config.yaml
d_model: 192
activation: "squared_relu"
balance_bias: true
norm: "layernorm"
norm_eps: 1e-06
rope_fraction: 0.5
tie_embeddings: false
init_std_down: 0.00333
warmup_steps: 200
Below are experts of layer 7 (counted from 0) of a mixture-of-experts language model. Rows are named router (the router's row for the expert), up (a neuron's input weights, with its number), down (a neuron's output weights, with its number) and show model dimensions 96-191. Each number is 128 + 32 x the weight over its row's rms, rounded and kept within 0 to 255. Numbers have three digits each.
After each expert's rows: a language model's description of what the expert responds to. This comes from a sample of Wikipedia text that the model never trained on.

# expert 32
router:158102103133102114121188114114125118134139147148131143111192160157090135106109133118097124163090118119162118134099109183162124165105115119196133158136080146158108115163139154098181058157117133152113114164117123108210112114126125140121145166107134115111098154117205138112143071163064080057
up0:107104136154136148098085152105142089118136109116088175141125144152123098132159142138066232140188069113188096073068098183169095174182106107171099153127179176172152124144119207133159144068134108145118163118147152175147170076169133115138124095123125093129064136127145170091101151090103115172
down0:080140109190088168131123102151170138137122124164094147145083098142189102113159109130127159120166079073146140055171123090133139066162121126221135172139175087131107166078160128158179092150132143070096141063110144105117104110176124197061108126138085123117116132143131134142137098107146132145
up1:144161162095127166169068097121146114118157157115081156131157138071122104096147158155117118135170128167083162185083102127169117073100185083118090106088147158145143106122136123148112111121093103180122157153123124063150108119098144111117145156101095122089151115105180147110129144095131099087
down1:083182146148133085074160145135177138107165143084103138146081140135068109144090166151068125160183140127155123118176117187161145125133125172090106113150103217079130159121165156078125110178144198117103066086174152064123085171158061179153109060101120137117173161141121162149114087160051124107
up2:146138080121141117200135141154130138166190100115161201060105110115091140092125126109117119160134089059104087165128130163131110082149102168151148127093097135139091175106055126149106052132156098117099080194102107147115080059091131150167121146095117112099152151126134116126123130141055174091
down2:124171091109152137096185090100095133165146216195114122091147085173133148122102118112174125148088045131171150126144140122101096168233108151147192117103131209166085124160111067146117138088098092085179112116158142094142148110117153069070125155164169124097132105124128155139174086144119118102
up3:111145131146135131105116181110190132128042143108143083165157100182178119133105154105063145085136160125085115078114110138125134141206092137146153153135143139089082162161151168101220039148133136127140139123097111072122109122172074091145147185121090117111145103225116101088172149109104130145
down3:116174141088094224137147112098121154131112116203149118111125129141093086125134134107093145143154100082084110080128151105109143144108090152157124126119144066142139121130085149097145147152155059141116129113127144124115096127156126104119077116059096165180138066101117086098161108088071112191
up4:172124100093181113149104141134124155150085157125078136121043156183142098118181098120099158150108116109109178123076142209175145086121132118184103086124135109099170152183136173127144118117090150131094129128083165106131102081112139155194137098137126141056122164180109112143177098082129138123
down4:152167081119111125115117076058144193109134160177109107075144147150117170124133086087180182140102108155136095116140080163121172128081171139107130136119131148143157067154139137125146159103152100116127128093069178117123188110082154106150153159135116103146119192164096100120146143064082126097
It responds to: Rare-name inner syllables. Inner or first pieces of unusual proper names, often genus names in taxonomy lists and foreign places, such as Pleurotomella, Karakol, Eisenach.

# expert 19
router:100124097156124120127166109128132127140099102178182162070150209200090129084116142078150067155133116130167144187144063141140177129115096103100111135197123107139120147120114154088229154100173128147120099233132139112141158182046132146144162146152116121156136146101152109096179087136096100078
up0:126112111173183089141132169116151105111149126152132178109091147143132136185110128071157055141152121156120131125127132176131128148152085132146110142162164120161129153159144118123150152070132099084133083164099130077130122148097159163169144112082128102170137127112091109130118120124084101088
down0:132081159141099155095121154119124123160168141087159100128148100126156132100178128168100113146112120157116154142098114188106152105109141138158142152072166087088139140197133074122140086163097112141108127111121094129168106143091164161175113121112150145174107130125095078169106108132147169133
up1:113110090124135114072146050114089125103114123088127128087112105136107118091194152095111069146093096136220178136102163141093129109129109122100094108179164091130127162115114177118178150116187097067132110142120133120070160168077175177123164126138139129148102159199170128116104080099143139139
down1:133122078130110165158128120163139120141112125165128135156097123137151128119103138102165164065146110132106062096129109144178094180105111107117183112168133142139135127114145157164071124124177141090123170141122101177170111125081099075138050148107077096118173103149143126122141138146201136155
up2:092114129140160107156108081168114139179158181091100116014033095189112108128070152133158108080094120181169102142158119128128137155137147148096140175114169142141153093132115129119105086139127180103084177169119103128133094133144119047187124160092115133121095146095130129137088108135145154125
down2:128136064125117112119134069102094144160113115148139112129189133085135148099096118188164154108159095133201179167131168097144110146108141135101159124116065124120158105158121113067193091123080121151167113121158154103120123139120120153082110130127072100191144131183147103174144137161187098173
up3:085094109142131114112085149150118088196161074166099145094096091170113160137110116116204141067121148107161157179154073079148183107108117096130106125081156140092139134157110127114181134122108155095141128167117115098140098155081129109135147163168142160146121186138158121101179149095108147164
down3:120129074085140140124135094104162182073107116094125129138114114155148120141135080122060141170094178100168076080198161178162107149118146164178116095160113143084120171074115081078097099144168135054185142098128112138095145207182162138107119134098125150174127071149120172160110161139129131137
up4:158106142113091114073138090109112138054120239122149142092130111170136132180127167145134136071152229129123139116130125148132172112164108148133118141123113171152090123083169115144174121147074186119157117153076075110113155114147132174175119138151146100176149212143137086109173196133165145140
down4:136057143151099143089126135117109058121128093104155110182128097126113132153123101195152159090139118151163166095094143144134174128151170160101140122136128127165099159102140121124156125138175101144189111128079143139179180145128078175077165059167072134159125162177167090112115203151216166094
It responds to: Table year starts, -ick pieces. Year prefixes 20 and 19 starting table cells or dates, plus word pieces like ick, ock, oud in nick, Dick, Rick, cloud.

# expert 1
router:135143054119148082093166137102094114141111166135101130106100143145065099121162134144125123119148055202152140130195076160207140109171081119182128109108136121159114131152190079143131133147120121106146156100118136139138093141092133080125176189126097161144087152093138131038132128137080136095
up0:113107165186126168123176137109131102128127120136117123090125068135115156092117176111142207136118127082120155138168110156154103085064128045167148157141199129121121149107116106063113129155080095109081144082130148140151146101137155147128129132149196169191126143158121119098090220066183104143
down0:125102081147086178138101174151132097136170171119136118110155090137137122131195138171133165082139139076139184135114111110107107201187102106091092125159119096164150097104133100153055069096149110109096167101183117138122160168117106119111068100140166121120131109144155125127144094093086136150
up1:101186148150145104123071167145165142166155097164116094130168133094062102096086138074108117130111080158124140082122137108086115131079209148101134109086133146170175158134121106062083197131099072118122128158116090160098131154157095141095121154137092152138116131145157140117162034110101089064
down1:101122152162164107169099149188103115133092151106135150128057214157166216107097153092141131079100150152100154102122150146136110167172122119091120154130153134087189125153167109110162037095138115102159129127190116110112128103087203123152151128125100102115128116040172165146086102112123122049
up2:168128216128170110077176118109112095097142093130076164170093137118099161153118164191118163136074087115166163153194132138118136158127136145155084122126090085155074151116128096066088086155085202115075129109121155117127127094148131143153131120142122150147123157137129117146082078157181119115
down2:151111135205095142110114100144142148177172093192172125152123095139166135124085082123083130139161228161112071125115147148178138092141123182086130195114095063149181116106160079113089117083114110132080129176147091141089126098139176146147145111128133145138224126212058087100140157124177173134
up3:112130114114121049117124105145087129166180108144104134151116102177124107152116129129133134142152118181138127127150132077206102171183133158127160172120158162071100104168152121123128074187118111172128110203114174127156121125125133184139170162128136089154100159066151102074161120154103100102
down3:103146155117156086103079121102198091107191162093164158147110183116109118108121137138158139107123134153125168128135145151118156156139063170075122051125131083175123187109148160066122151136142176132147179171120108109120124100160133113109117113112101160149131136058137083099172149127123154120
up4:102095083130173193106124172163148165132120161145131103126169117151118093116116107129138154093133140146117088100095167145122097118113162129106127087119173148139105134083085152077139098129085098145125118174117099104134112165151097116140111070133071197138112084135121190159149150124114178178
down4:095095207135111105125128131188121134086089148153182102128154089119101101115152161106087170163078127091070201111090139166093131126132150098125116149198099109067150094138066160147113105132131179107098122098107112151134151191172110169166136146172113195133104140091129171104146203140103184145
It responds to: Century and year prefixes. First two digits of years and centuries after spaces, parentheses or "born", such as 19 in 1925, 17th century, and died.

# expert 57
router:093075100104135106138186105075109145168136161140141114125092151139037094141160117113084099184168120174163113133181120088163141140138093101121123126143115181147148116127152121061097107112134107138127152140126151082115121186133122087145165111129157128146115175106147163132176104140066122145
up0:149128157111145165114184145177106168127109129130102130179115150160115089214110060105098141208173153165157066143115146108157071074125122085124103150141156115137081130143144142163161116128121090072130056142112127171121150077158142151128191143092169106137138113137100118130134125138125069081
down0:123133081108110178071093103096087079130124119088193126120135158122114104149106076146149155061190074101076070128166146198118127165089099167085064165171147143116070130149150133153092128092126187172179117140131146157088148168092100076129139151114163126099130134103088165132127136075122087066
up1:104119164143162124138195125124205103175113110092154128111090127103129110161172123091066094107098131124139140090146105143153148150091098117099143120156154178069113125137139144119111118154148117135105142087135125066122113166136111088080165053152097148179132148126177047147079202135130079082
down1:109067107122172135122147156142210131103134169195161163134088114162145126089157152137107185159167136146113075118162151141136129102080126140178149165115107125140139141133104122204143094153116124094096098027148123163070045120149152126056134129181130169142111108133128137121108183190090123193
up2:078112185123157157167103100120118132129085134151061117106119108152110065201119144081057107134104140158101123111145088161112130109199151147096125113118114148165079081137127141132072176167164095067124074162132120139151103113169145122101161117149165099136154136153202185097145177164098145091
down2:169108165111110182113121143114160152142076129159132122137142134150101120163141127119148152065096150184211151167132101159139097137090142144141097124138121184132109197096192132126148143101098098158112158092058154061122141152095113115089134128123068128099127103051100078128127130101082112112
up3:119131082128174081138111149154116099127126179131171162070078113181130181185107161151136077120070169083175089142150130116102109078111158066099173060163209105097159065189155074197117106157156113152100155141106123137118162091116188143123123094124118178122147148160136137144133107134140140137
down3:197154111191106066108078184113183107163154103121129112114134094103138068064115103113086131199102130149138090096160166141125138118139179143137137104083060102081164145194123148128186121124108145153171166134135142164168123100094122131122127090171098130107112083111203175093159135128125169124
up4:130161142131099166151099128109149113075109170109171079116076151125193103142093144174129107091142107106130167124172183161133101144120142112101139102071151140162162114119139109093128123102084123096122157142119118125161115109111059075149159176136074130129118121114130108158106088154114157112
down4:109082118156163127125117170122140134112146080122107128176111091188164153117152186119132141210073095140118120155128078100156118114126161156163070123148193197136130089154128189102150163100098076137125096147100170119194168079142087096143175137134188151122142155092138111140105108129066111127
It responds to: Space or bracket before dates. Spaces and opening parentheses before birth dates, years and ages in biographies, such as Born: September 1, (born 1998), (age 78).

# expert 54
router:158163103167092137099183121153127138080105118143141139126128137174106123057123168094100177162166123103164156127143069181117151189096099076128110157155152163163097155083126109108140127074122172125129136141118083079123099169135158119097133182156103096086148149084111124096143119125097102132
up2:138142179110181115108133133124079172090075145140136090091098173135123079075082112120187187198127108160168125155123148077118125184095129063116157141114131142101061125156159116119099089120200094145139112135148101069048086151143177100116067090117149088158122115220119132143122116126157089190
down2:111117123157102142073133119149118167142130170149131080106066138189104150142152116122098122177071143104154130140137117140158151107116085091181142210102098106126119141156164117160164131073150101091217144101149100133118111160104175185106138120157053173108125174154052148147135096185117062180
up3:113123067137158133139137066127092123075110132121138234141165066099108153115153188105168148095133110195180146105131121144098216137182128111111153095144127132145127091177155094070116133153120095130158130124083079155123106172163123069096118156152104096112166218137201134083103152100086142121
down3:119129114095133119150093143147147115098126072156181198168137132084074109126147079111121186152160114128105105201139164147136116102137118150146106126079123164187153127110121076155128099150104159150140130108093118203103089154089125072085170113164156107142161168100070160129083167131196104155
up4:131128070121145086127103187179164095064164080145106077109144081088120139067089175141132090166194121169194161116106151145155093107127126087168123116111146171155129143147171123076130099110109175129129142085121108119103122127065135160170136188166116103110148082067129150160144135083127128172
down4:141147137138156121113142097116153095177084134160068133170127048114107151093121144112104100088137128106122103093095106131114136109142161104115111110187090151148093134045172120181140131147139123136190117104189157112147136097062111108149115211084165122111108147130131105143154173109111158158
up5:118157072095120151129107091107097131137111083136133095083119169132071095117127139121151154173142122146135132170107080156212210115131096054112162119109135188105150093160111117108120153079128138137083181104105111103097115079123076119136130155116174154096150130118105157100092156178110074133
down5:106120092139093135064035154144164157155134153150140133116110057114158145130125107148150137098103110146117136091121131157196088115150147162130081134107085103176167101095146073144101192134082109079116119027055128161150128121195115179165162040096139096180110107142137073111142172152193094139
up6:080177153147151132138136103134095149069096189139170027116186077182130131081118138124128153099129189114147115120175085111128153131147044148143115181119122146123117073169122122151104141125156136167107056149129092199100106110165172083136115086134125114104090097108144185155148046084146157145
down6:122084146129122155069125131115120154141100147125144149151106145110133116116120140084111132124171047144157118155141134098228179106188163116128107169127181085055128124126118072156080131141159131121162130146113159152130144140101166136177140149123112107048152153147108074128136108142139199131
It responds to: Organisation and league names. Words and acronym pieces in names of leagues, federations and organisations, such as World Cup, National League, NASCAR, NATO, ASCAP.

# expert 56
router:180135073175131146115144091132123090133092137104123092119100182142119116105186115113082105134113098200125093195132047158112138161150094108130079101120128130115123137042111137094167047098139111163146120137164127109169108151087158145092132138119158175139128156152127187121178121143109128105
up2:156076073188129113113071136206076109161165127102144145141078099124120198086146174156139120080102073155145111134102088110113088105101094109093072117164188138150141139129142165105188103117112148164093161112083083119137154115149205132081077118134127140132083117115156120113116168126159160108
down2:132179151108167148135089175116115133101103124150116099133125162180119113195172160149099187131140064114127130162100164102082047107145126137128134182131097139110125138147127092163147188087196109117164122117088118135116119176132135082142097071156080147135054127130136098066198081143181148141
up3:135141092102073170113151108176196157104159194134152117108172151121090166117061120120059129170183125123157084112174131151160040094136155108154079135192093133114142164130121140112135144142076193074168097075191114145155118092156178084089136102054105112147145175170154132123093173172148123121
down3:077157151120118222106119089164098168110115157123119105111112132167146151104141114131116186083089095147112089162116140143122130043112118154124199129121111123128100147146098130135083121098187150132120158090064145190170177139126118102151139111163136091106142102081149165117172093144133089132
up4:101096115090090087134127117084122093180111138142072165136113092147124115158142104118106125114166154119139143166181140136193127111114137135104144122024170122184050115138183058145156154086147104144123105134127104118196127124115111119106115171127146072194127118165082060161178166152110162094
down4:112095102085134159147157117088135158131144132073152137110125149141122162151142194134109146090155094159128116123111104156163088118104183123098167123145151135163089141129137108098134122071136111105158125113149134099103173150063124198158184137082077121104184132106060190178141126157056115164
up5:129116141135192136148141096097148164111114129119119145082077150162117125070103142098154199132083150153112144119172080098144049137099127095152117141110036135141148161124107117173114107150180114130126120145165133123139170082156155158103108128156128097124106119145144077141101106089097162107
down5:131144105105124102128125135065171167099115134131093133192113180107104126102120183131139189129138152148123131096143132150159147106108111091163151119128119093103163130135160175090116186135121084157100156082185124125128081096096076108136130133143133137078170139162098069157197110130096082089
up6:151173127156096142164074185066157045123119108088106092168085139112106143071116103141058153109126093109111184137109110133155135171149119154175143146160107125176165088153076086147104089094086134126100094176164085093153159132075149143159079182125146129062141139161205127170175100157130125173
down6:130100134158208128147089109103087161164134124108087138118123079126166099102175114187094135073116103151072144099156126176104170119139164166109092126141129139112156158195107133176202118104149164139143139081123150052130145070142138115136146159152132144118109216168122165107089124098109183111
It responds to: Prepositions in, from. The preposition in, plus from, through, into, across, introducing times or places, such as in 2000, in December, through.

# expert 42
router:106121145169145083107125184089120115125123164165160144142112115153150148105175152095112126130173107123151086182115078092193126139138167073125116087166125160157103129143100126097134109083158100189149072163131085077148079122117158157095088188134132162113124158143135173125169100106081101152
up2:066129125171076182100095175101101108124122135079137143146139164227138081173105087171137117105104169125128123135157076153137174138124141070032101123116223151132123124083114104167161109131122149092144119148099115151116134104095132193156109122154182098078160103069062125096149141097116111102
down2:123142131168124092114168212071127143151144122147105154177092166141107147109116091076152135133121148115129096122172132114164083165145199138124116137179111120142136114127100158081096134137153191179124073155159101109125157123134144130136075137137128065130127156122100107099121159144064182169
up3:146097079083104104067118117135106115151166165133079106123088165151148124129113135125002103164118106114077141164112124122142176131092120092142084133162180112168075121166151118161156146187137176051131089073103118145113135126169105180085124147123113137146136184112099153096147153105164165137
down3:125091137169089132145163161124061115117118167173151142180170169190096168080114119107122167105097126169123146063147121122115102062125093142127072066149090101131118151173120142158104136117102128103211093111141151093129119143121099079110107141152173095124094118108116119196084168129130121136
up4:114166133127090123152136148120114128084151160119158146124165159156158146130140157137127125107170127123162094137140138116130073083088132098117076121129107124135117175107070166062114131066145167143160164119110084117154167175114135170151074173077152098125131151137146087053133121119155151105
down4:103056146099195152082087137150152168115104116201113155158113126137118213117096131120136156114127162096131182115146070129070118093088109156137134105165156120151182162177074133116119140140121128147132136106125121106134060135148108138132085189131204093123163195102110095119108094111086080119
up5:134117108188087102161156179118146149173095111066136156161103084123158113039119117180152119098192173094163126127111095123162097090167078144148084146178148124125147156158085114156147121094131089145164084186188114026104141165119142087154102091095118151146127107106118177178173087130075140125
down5:081113141141136149076161089084061109135167120138133081138139128180076121146150125161111127149091098107115136140152146127197152155109142154152140090160101155144147198158164164125159097134116119152178114087138105184120127139096104056134158106134115100167058148121136095096133084059086110048
up6:160163082120117120135164157143067139109097105124132116106142157140108143152097153140147073115095109114082141138160083111121137187155131121162140116115074106142187198149144165128141176130123143201114111094192111141111061125153105162133110092149073189098175073098080157159154188164119079126
down6:125149137163161151084116135130109124169143146070129065127109102091133087104098111153097115125141088143116167096145120152111185068129229068135154101119126060077114111180102139145113122114144112141096180091177156159182150175142117129164159154133128132206176131148104118087138185096120131106
It responds to: Sports medals and results. Sports competition words in medal tables and results lists, such as medal, Bronze, Olympics, Championships, Men's, weight classes, Billboard charts.

# expert 26
router:107132095153127117111173081145112099126141162078094160105156131168119087084109119125093135104120077140125122145118110110081138157163119067145131123166163128159092196185159136097176113127157114140115161095125111086179065129114180172104190240138115127142148119188096204113117099093118080108
up0:143124095143144127124118151134148097163054104138170075085160089186068115095113057108130087094138104167137122159094135127109087144153107128122113157149140128106148120082150117147108132075078112109082103124160131126161063140098204147095167121128188129131133177141091134173098174109103096162
down0:140105168131121138076137119210136148150107118167141148161191088131051176128146121132103103142144105139107158170102159060127085025101182100151101195151104102129090120072162124172135097112176156117128179125111062126108099101124135129147109113109115129136092141082153101137062144140112103117
up1:069119153140185124084108107136129087166149071119111176142124107105115138099141124069102199137119117157125094077141115111147170171135056084197073170057135111119063155146134097118168112162150083103153143143087140114131171151133175084105161093136084134138169099170151075141139133117088127138
down1:100103113122189147118145117191127077136152172091095171103145132123178099115138063116126133162153191124185158166139103085115161118086173113122100120161133093013086143082144084085146111148169119163093125120086141086108112143093111077105119151147112164103187131134181089097090114083070149106
up2:056162091193119136103066173172120110094125142100079135070126141178131162060057141118095149093109090151109164161100137122078095120186132073159146129173130127181098138146146066150207168104157155072132129115170127177132117133168114149111188141136169114142098108106128146111135165109128131175
down2:166150088169111170106079138121107136122100171124123101140143141092151168114104187130145123077142156122117117115159165179160148068112097079174170108096120124168105147111160120178138129127142161106137154105149103097107114140151138137154173133122060146157166136101112136132141141049142123154
up3:099138104129136118088134127146161154085167167143125145181161159078103118143132175106108154105108111111175148150106096134133127077215113190143121140164099152157111147121093108135061091102082132093156155068109164149136121059113131152102138119113109099111099151181108215169157094140124088115
down3:105157086065097130139166108132141152161201146154111127213083112144120155182100145103160210130170128141121100141103195161075158108182153094130085103134120116164093161138109131219092105116084086167119111110137195145104160140161160118126057108108144097133170132129076138139137106141151093096
up4:106119127102144076119117120110118116146134133120152140182164120136059065177096100123100158054072071172154171118210135143166109145123076112142084131098135125105096079100070106096154163106083175117168145079099129110121169107140151125127125132164042168120123103143085114106186154133141110204
down4:123173095101096184125145115062174082100169135149160088180173069204146142118123098124148177104157124092108083141149174066129094145132151149134165067112157106103167149104099138115107064110116120150127134148103101153127189136128155151132136106104121119131115095103073139151078149112174170082
It responds to: Vowel-consonant name pieces. Middle syllables like al, ar, il, or inside place and proper names, such as Guadalajara, Waalwijk, Somaliland, Spamalot.

# expert 8
router:121129102125090137138159100128093196163120114178117121078164142149156154086169134155129119120108084152230052117102087127134157110129158109119113145092180095160149144164201133103095063105175133097105103203136104095154106128089130150129176166098096084094088181122168160124157101128096084077
up2:125138149098113177160156095105102119109153164179188121097173130158113121090150076148122109139151182119146119124145039150144156097156110070023172097151139116151146111145140139101157113099047142109093174121129097121193182130160143104120165170111172128085071137156157165127155150122103139104
down2:115100146122083203141149169078134086102177187127106114158139194073138107122121157170153074170164140103079102162168107201069106112133128119112170126139151129166111131181129152115183087130150100094116122106101155104132103117179145117193149146127125088125089124179131108117163157183108084127
up3:167160108185132149152107077136112095045124099245099141154092179133128128116128130129158148144161107143173074161112140112096095143109168153101149113055149123129112102121128112127129114114124094130124176141154119099161157086131112134133193103074190121134151157103132103114124166070163160095
down3:177125116142091100104129151163102174148181089072102116118088095133098131176123146145120186077131120147096118132072162146086093207147171168083118071139131116084100210133092132161157140103095100158163104156105143133107180045111125146181121124126105137175140091140078148158105161093153064132
up4:045188110131110069175132093134049120147156134174129127128131153135156117158106163100133105089128097140093139070076120156155100131083126070192116076190192079129148106170192123098105137136099097118136111093147120140133153087045113152116180112110109162112164166183169156108168187159172112144
down4:114110154144156083134155192143120137120085120167164056191101080108132107131182096147090115138154141142110161129125148091136088141090116190099135120131069114112115080171090172152174103164127118147101091150176181136143182114108103125151163115168087158169125141086050119161082138109157141128
up5:120099156104091106107183100147071135145127038155057132145136115172195098163126134192108121114166091176107140136078098128122122187135107147144132117152165112097139111127162098075132129133198097164100182099140090115152142119183135133116140105153139126126092100151133077108144102159131128157
down5:148119149152174190110114146090122173168138085135138132127136162121121142176091123148140139104119159164170124173153167150209134113081093030135124113141123113133168143082080091144139094118170134186111139153129086132117154197155088155143127149149124122121155095114119126086102049144133114122
up6:077139131131082157138194118097183197114144131115125114177154096164182097134163079145160127162133063143180126116124071143109114093141145162136112143107159162158126114100108056176083179107111132138094140116117100095096087122041101097168096151125126069132146161082160144088095128115170092168
down6:166115114153204157098132162126149166075159140125106129174156159073151155114070161131109166107148166038133148084112128139100134157148198128142123125136150145104134128115092078076071154121066126173101144170147098098184096105153146121059110126131082094167115109173147138091073107206157119127
It responds to: Mid-word name syllables. Short syllable pieces inside foreign names and words after a capital letter, often South Asian or African, such as Zimbabwe, Kabhi Khushi, Sarfarosh.

# expert 27
router:155080073112111087105165141094128129090124195122140172091164176175105159106126163134129099171079105148165158108166117129151171118144122114205166125138136131152132106132126181069174122155129167131157100134113122096186118097114148136079157121117095140127122142121167124064119068121089048094
up0:103082071139089204142111148094126120185215085116144162112145106160084182147161133107158126112143117116142145123108121131082155069140136176063073095153096105119083189125111114143178152133089082129028119112156167091115139099092129145128176174145116157132103138103197111109128124111128115101
down0:167170133118162118136191133144149110122110146086128145114134147098132174104119093122143080127126109094132147074091179156134129096156095157069095154211153148142108179183122107126064129144102167197172185164123094170112100201116124123089095133161178116145178106105144105120148150106122159126
up1:130126091132129173117119167115159121161117183165103130092133128090100100154139165132076096165112125126078072134148112137061145112086105143076132057176151137113164089067118139146103149135126107136153132105123120158118084159077081131175136127094139190144112096142095153092157116105127145160
down1:104182144193125113096145130090158095092107141082121131102106128170106143112164114141146160190105073082156106204114165136183110100107143167158094152152136110150099092164132122125159103106122126096051096080144137144105100091075119165163073108201143147105148209101169126150164110132147138171
up2:122171153089128128173084180151154097181082122138108087133105150131096158133148132107056113181142061106142124092140121131158169119123105140184141128126138117174143146093119099134122162195145109169106076126173078051145109128156131112136133134107126098140093130140134172139162120079102154137
down2:106085116172100120135091093174124142151095075155131162156145108104125133223130097095157174104097117135138105116128096087104161099181160124117126070185132155166166142159105159095145133136138154091162165114155149122117137135117109129177076076156080098142112214081149100102117097136153156110
up3:131075090067110130118132109119113129147111193170077123106117125160047106146121204054030150068126093109111138116069147164062139119175120152117143151117132115142134152126106137116197119173173187123189110149099103114126120155126164183170187158103117101067134119137142191124124117138092133174
down3:147102176108120137166132130111116137188114157164093090099108134172122095117113151125163133127106140135073062137110171145136160082150127150135110135091138126130165112159140167162149082154143113160155118145117114096115135117187096080117097124056116072076156040124201147143112118154095134131
up4:111143089084196134084123193090125105118108188182099146115118142095156106075161134090109160110137123174113124123094114129144102113161103185167079095172151122167077148156168132092151065161155165122170140141143114077135098131077152139130124113094153136115059162148124152091120144159125139148
down4:152095119162144176132131039192123160137131155088170155108101142125166140133125117170114175091120123154163147108140104122084140125102079138173168065110131133132059121163134107163127149097051188132140167093118116139106123132105131129175111095132127114076103103131182081093107121098131168118
It responds to: Numbers in data tables. Spaces, decimal points, degree signs, dashes and year digits inside numeric table cells and coordinates, such as 53.07°N 00.56°W, 15–11.

# expert 5
router:124141079169128111130157101142143158077116142098091126065087132161137107056056162086114147172133112128158144164143082144140141136116110075147112110170143165144098116089118087099182121174090161142160147106204094123117088137127148122087170210128143117132141172141165131090169117136099097111
up0:153160062183116102146052106139165213163110165099152151107081122160120162111106124161119103146162128119139153114153064149154078087126153080107055113137165169141117084116123085140147092085126146125156146163160141137089156147142169108133063142099112162144117180157168105130210116109130055121
down0:179123160125158153088055135126138121117164113129120170070145138165096083102102093135160167222102170096148179104107172077143117190111137151098156129058172120095117071122109103125160115087131118050123103138113134099078129115172069147077092117134145120116145084079148165168106099071134142187
up1:097083124127168072110093095085111124072104105140123137125099076156156123127108133058143193159141097135100097129116092211132166124089098176112070157149094160144155155134149118135148120114137139186160076102116112112153132144155104163125108130109142174175124165106128138152127147132100110200
down1:157124099147126110106156163166119119174190066124108131123144215079136153109160091143127104151203179143144152118102157130118163141097097092076100094203162096159132069123112147112133145098102107091081208182178162157144173125125126136141139116153149091095127108096156084134147167179097171107
up2:073130103099141179078128143110182134106116062125050140130103186144153124095097115089152121111122139179125130125122158086152087170152112046147143071112100137255169092091142071143185108128122106124127139123113108157126133070116103189112065200125129137158143072133131117134166143130084097179
down2:124114111100096099184147111140153178136098133109177143094143082116138136178186154205126161074170104123151131152111149150111183130153143103176100168158127119098163156160039129102161132165138128120125140077091154132080113145171136137128192043137115123177125089134122094189089116154197126110
up3:087101140128092077216132083129147136170136101124102084121168160149155139142121126141123121161131217097104132135155102131160120148050135116215126166120153166107162145126110108159169067062122133162187053122185110150142109183169113246085146045121109144125083092131124125132167127117091145164
down3:071077116138136123073108127130141097153104118153130130146134112146078166083147100091132133128100068103134168098133182134136133130157174196134121113142112061143119117126092197097123161159127151184166153099154143149117113124127151144178087187163145127116150137089136133137118138125155087107
up4:100137146104160131119105121096116161107104127094122112094125133126129130129161210057110153187150185103099133190182097109158118084143141100112090159140078162152100085140092148112105108125036086157118140075195142104137098161167143190139138117135107108105108138085197130117194109107121131151
down4:153147060153118161134108143114112161157125113144044105093126114116148113114126152184108163124101129085144098160167148172125081117047165108141122161075134128112178113160127164104114143133162162154160126093135153108139107154075150122113144178096112091127148154139087133126071133142100120158
It responds to: Name-final plural pieces. Final word pieces or plural heads ending proper names of labels, teams, streets and agencies, such as Records, Br-aves, Internal Affairs.

# expert 30
router:139132153125108128125168099096144083093089146134103144147072169205118148057095156103126177164177087165158148171111041194114095144103119107201137086194110182137073126111182120081166100084119147160105172150120107074190113107124124144123121169123184118148093169128140181096162127095098155118
up0:081091138094136104115169132118124124084167201192112106132093154059158175177098127139134112106122119141143184109132128141088106134122118107098100122137065144144140161096084111197124148100141166091144177080154103121166167094121149108139126159090088161144146156125092163136117147129099054168
down0:130159132105154120129127129130176189114153082155131126098146101131146150130058107102134153190111173144110130087159146146161089137080177109097106169129099120127172169077150145149148103132092151074172122095137071090159128113134146082131097172088120115129143090200106118133143190123059092146
up1:093089157116152091057156124196129090171130149123124137131126165109147132126126156136132174151190167161122166161118136153167141085113166066103081132128156174125106135134143110077182098105126092080137163119098153147138106163138197116100116095100186149117184115091130105167091160099172095138
down1:155175118100181129179101105174148143097141130200131099107107148112142082137097144131127157155152120128144070113107133128114118144133144133096057152083130111164195162228132110181094156093167120114170136073159097139069175124118107119074125118114174099119177121162133095102107142154247115096
up2:115151143120148112181135106101121112148080127109104102101144127135147152082110145166108073124155087161125129097111111112130148173182153160153168084193175090159154142186091105126152165169101133139106110159117144113136089155120144113125121034144067101148080106160137135121192073165171173147
down2:150080130128106161138093044110105110134191123145153117146133110169104079130131129059174169114170113131116106128081192171139139108093136113159107120131136065128114132159134136174154117158186107144093107130081106069178158161124116119025149092134143161131162174147129097172118069126156108138
up3:087105149114103137145118094118122155142151095094172129117152112217136122094108126091149143125117125134115195123063134140104153131120091083128164122062199115216088141161154086197123075155130147122124157169159088113158160090126131099083199099130159114131125161094130105136169202176072110095
down3:096132099110205132066108176120078150128126119158158124161103162097150101136157167222089133148136105141120115113222120108191161122126116174112126154113092134073139136114101142096158178106173100178143140138128112131127085178117121159095122189130109135110108112105149152148121098078135149128
up4:102134107131144170136110164148129146161150190062105154137076146135144121090156125075110144089140116145154117167131095175115073151130160189141116136120106150120104133138157167181116144148112120133109142132082095095097110108124158096119146064125203102159139186105137162119056078133105141114
down4:089129150110092182113071126132206199107191114141116118159115151139102142153185142168134115133137163133104158118053095171058126165123130130125094165114132167112127092154131146208091131112149153134105106141080151073155101121134129129095134111116189163133059133197169102133063099161059081156
It responds to: Place and institution names. Leading words of proper names for places, universities and organisations, such as New York, United Kingdom, North, Royal, State Highway.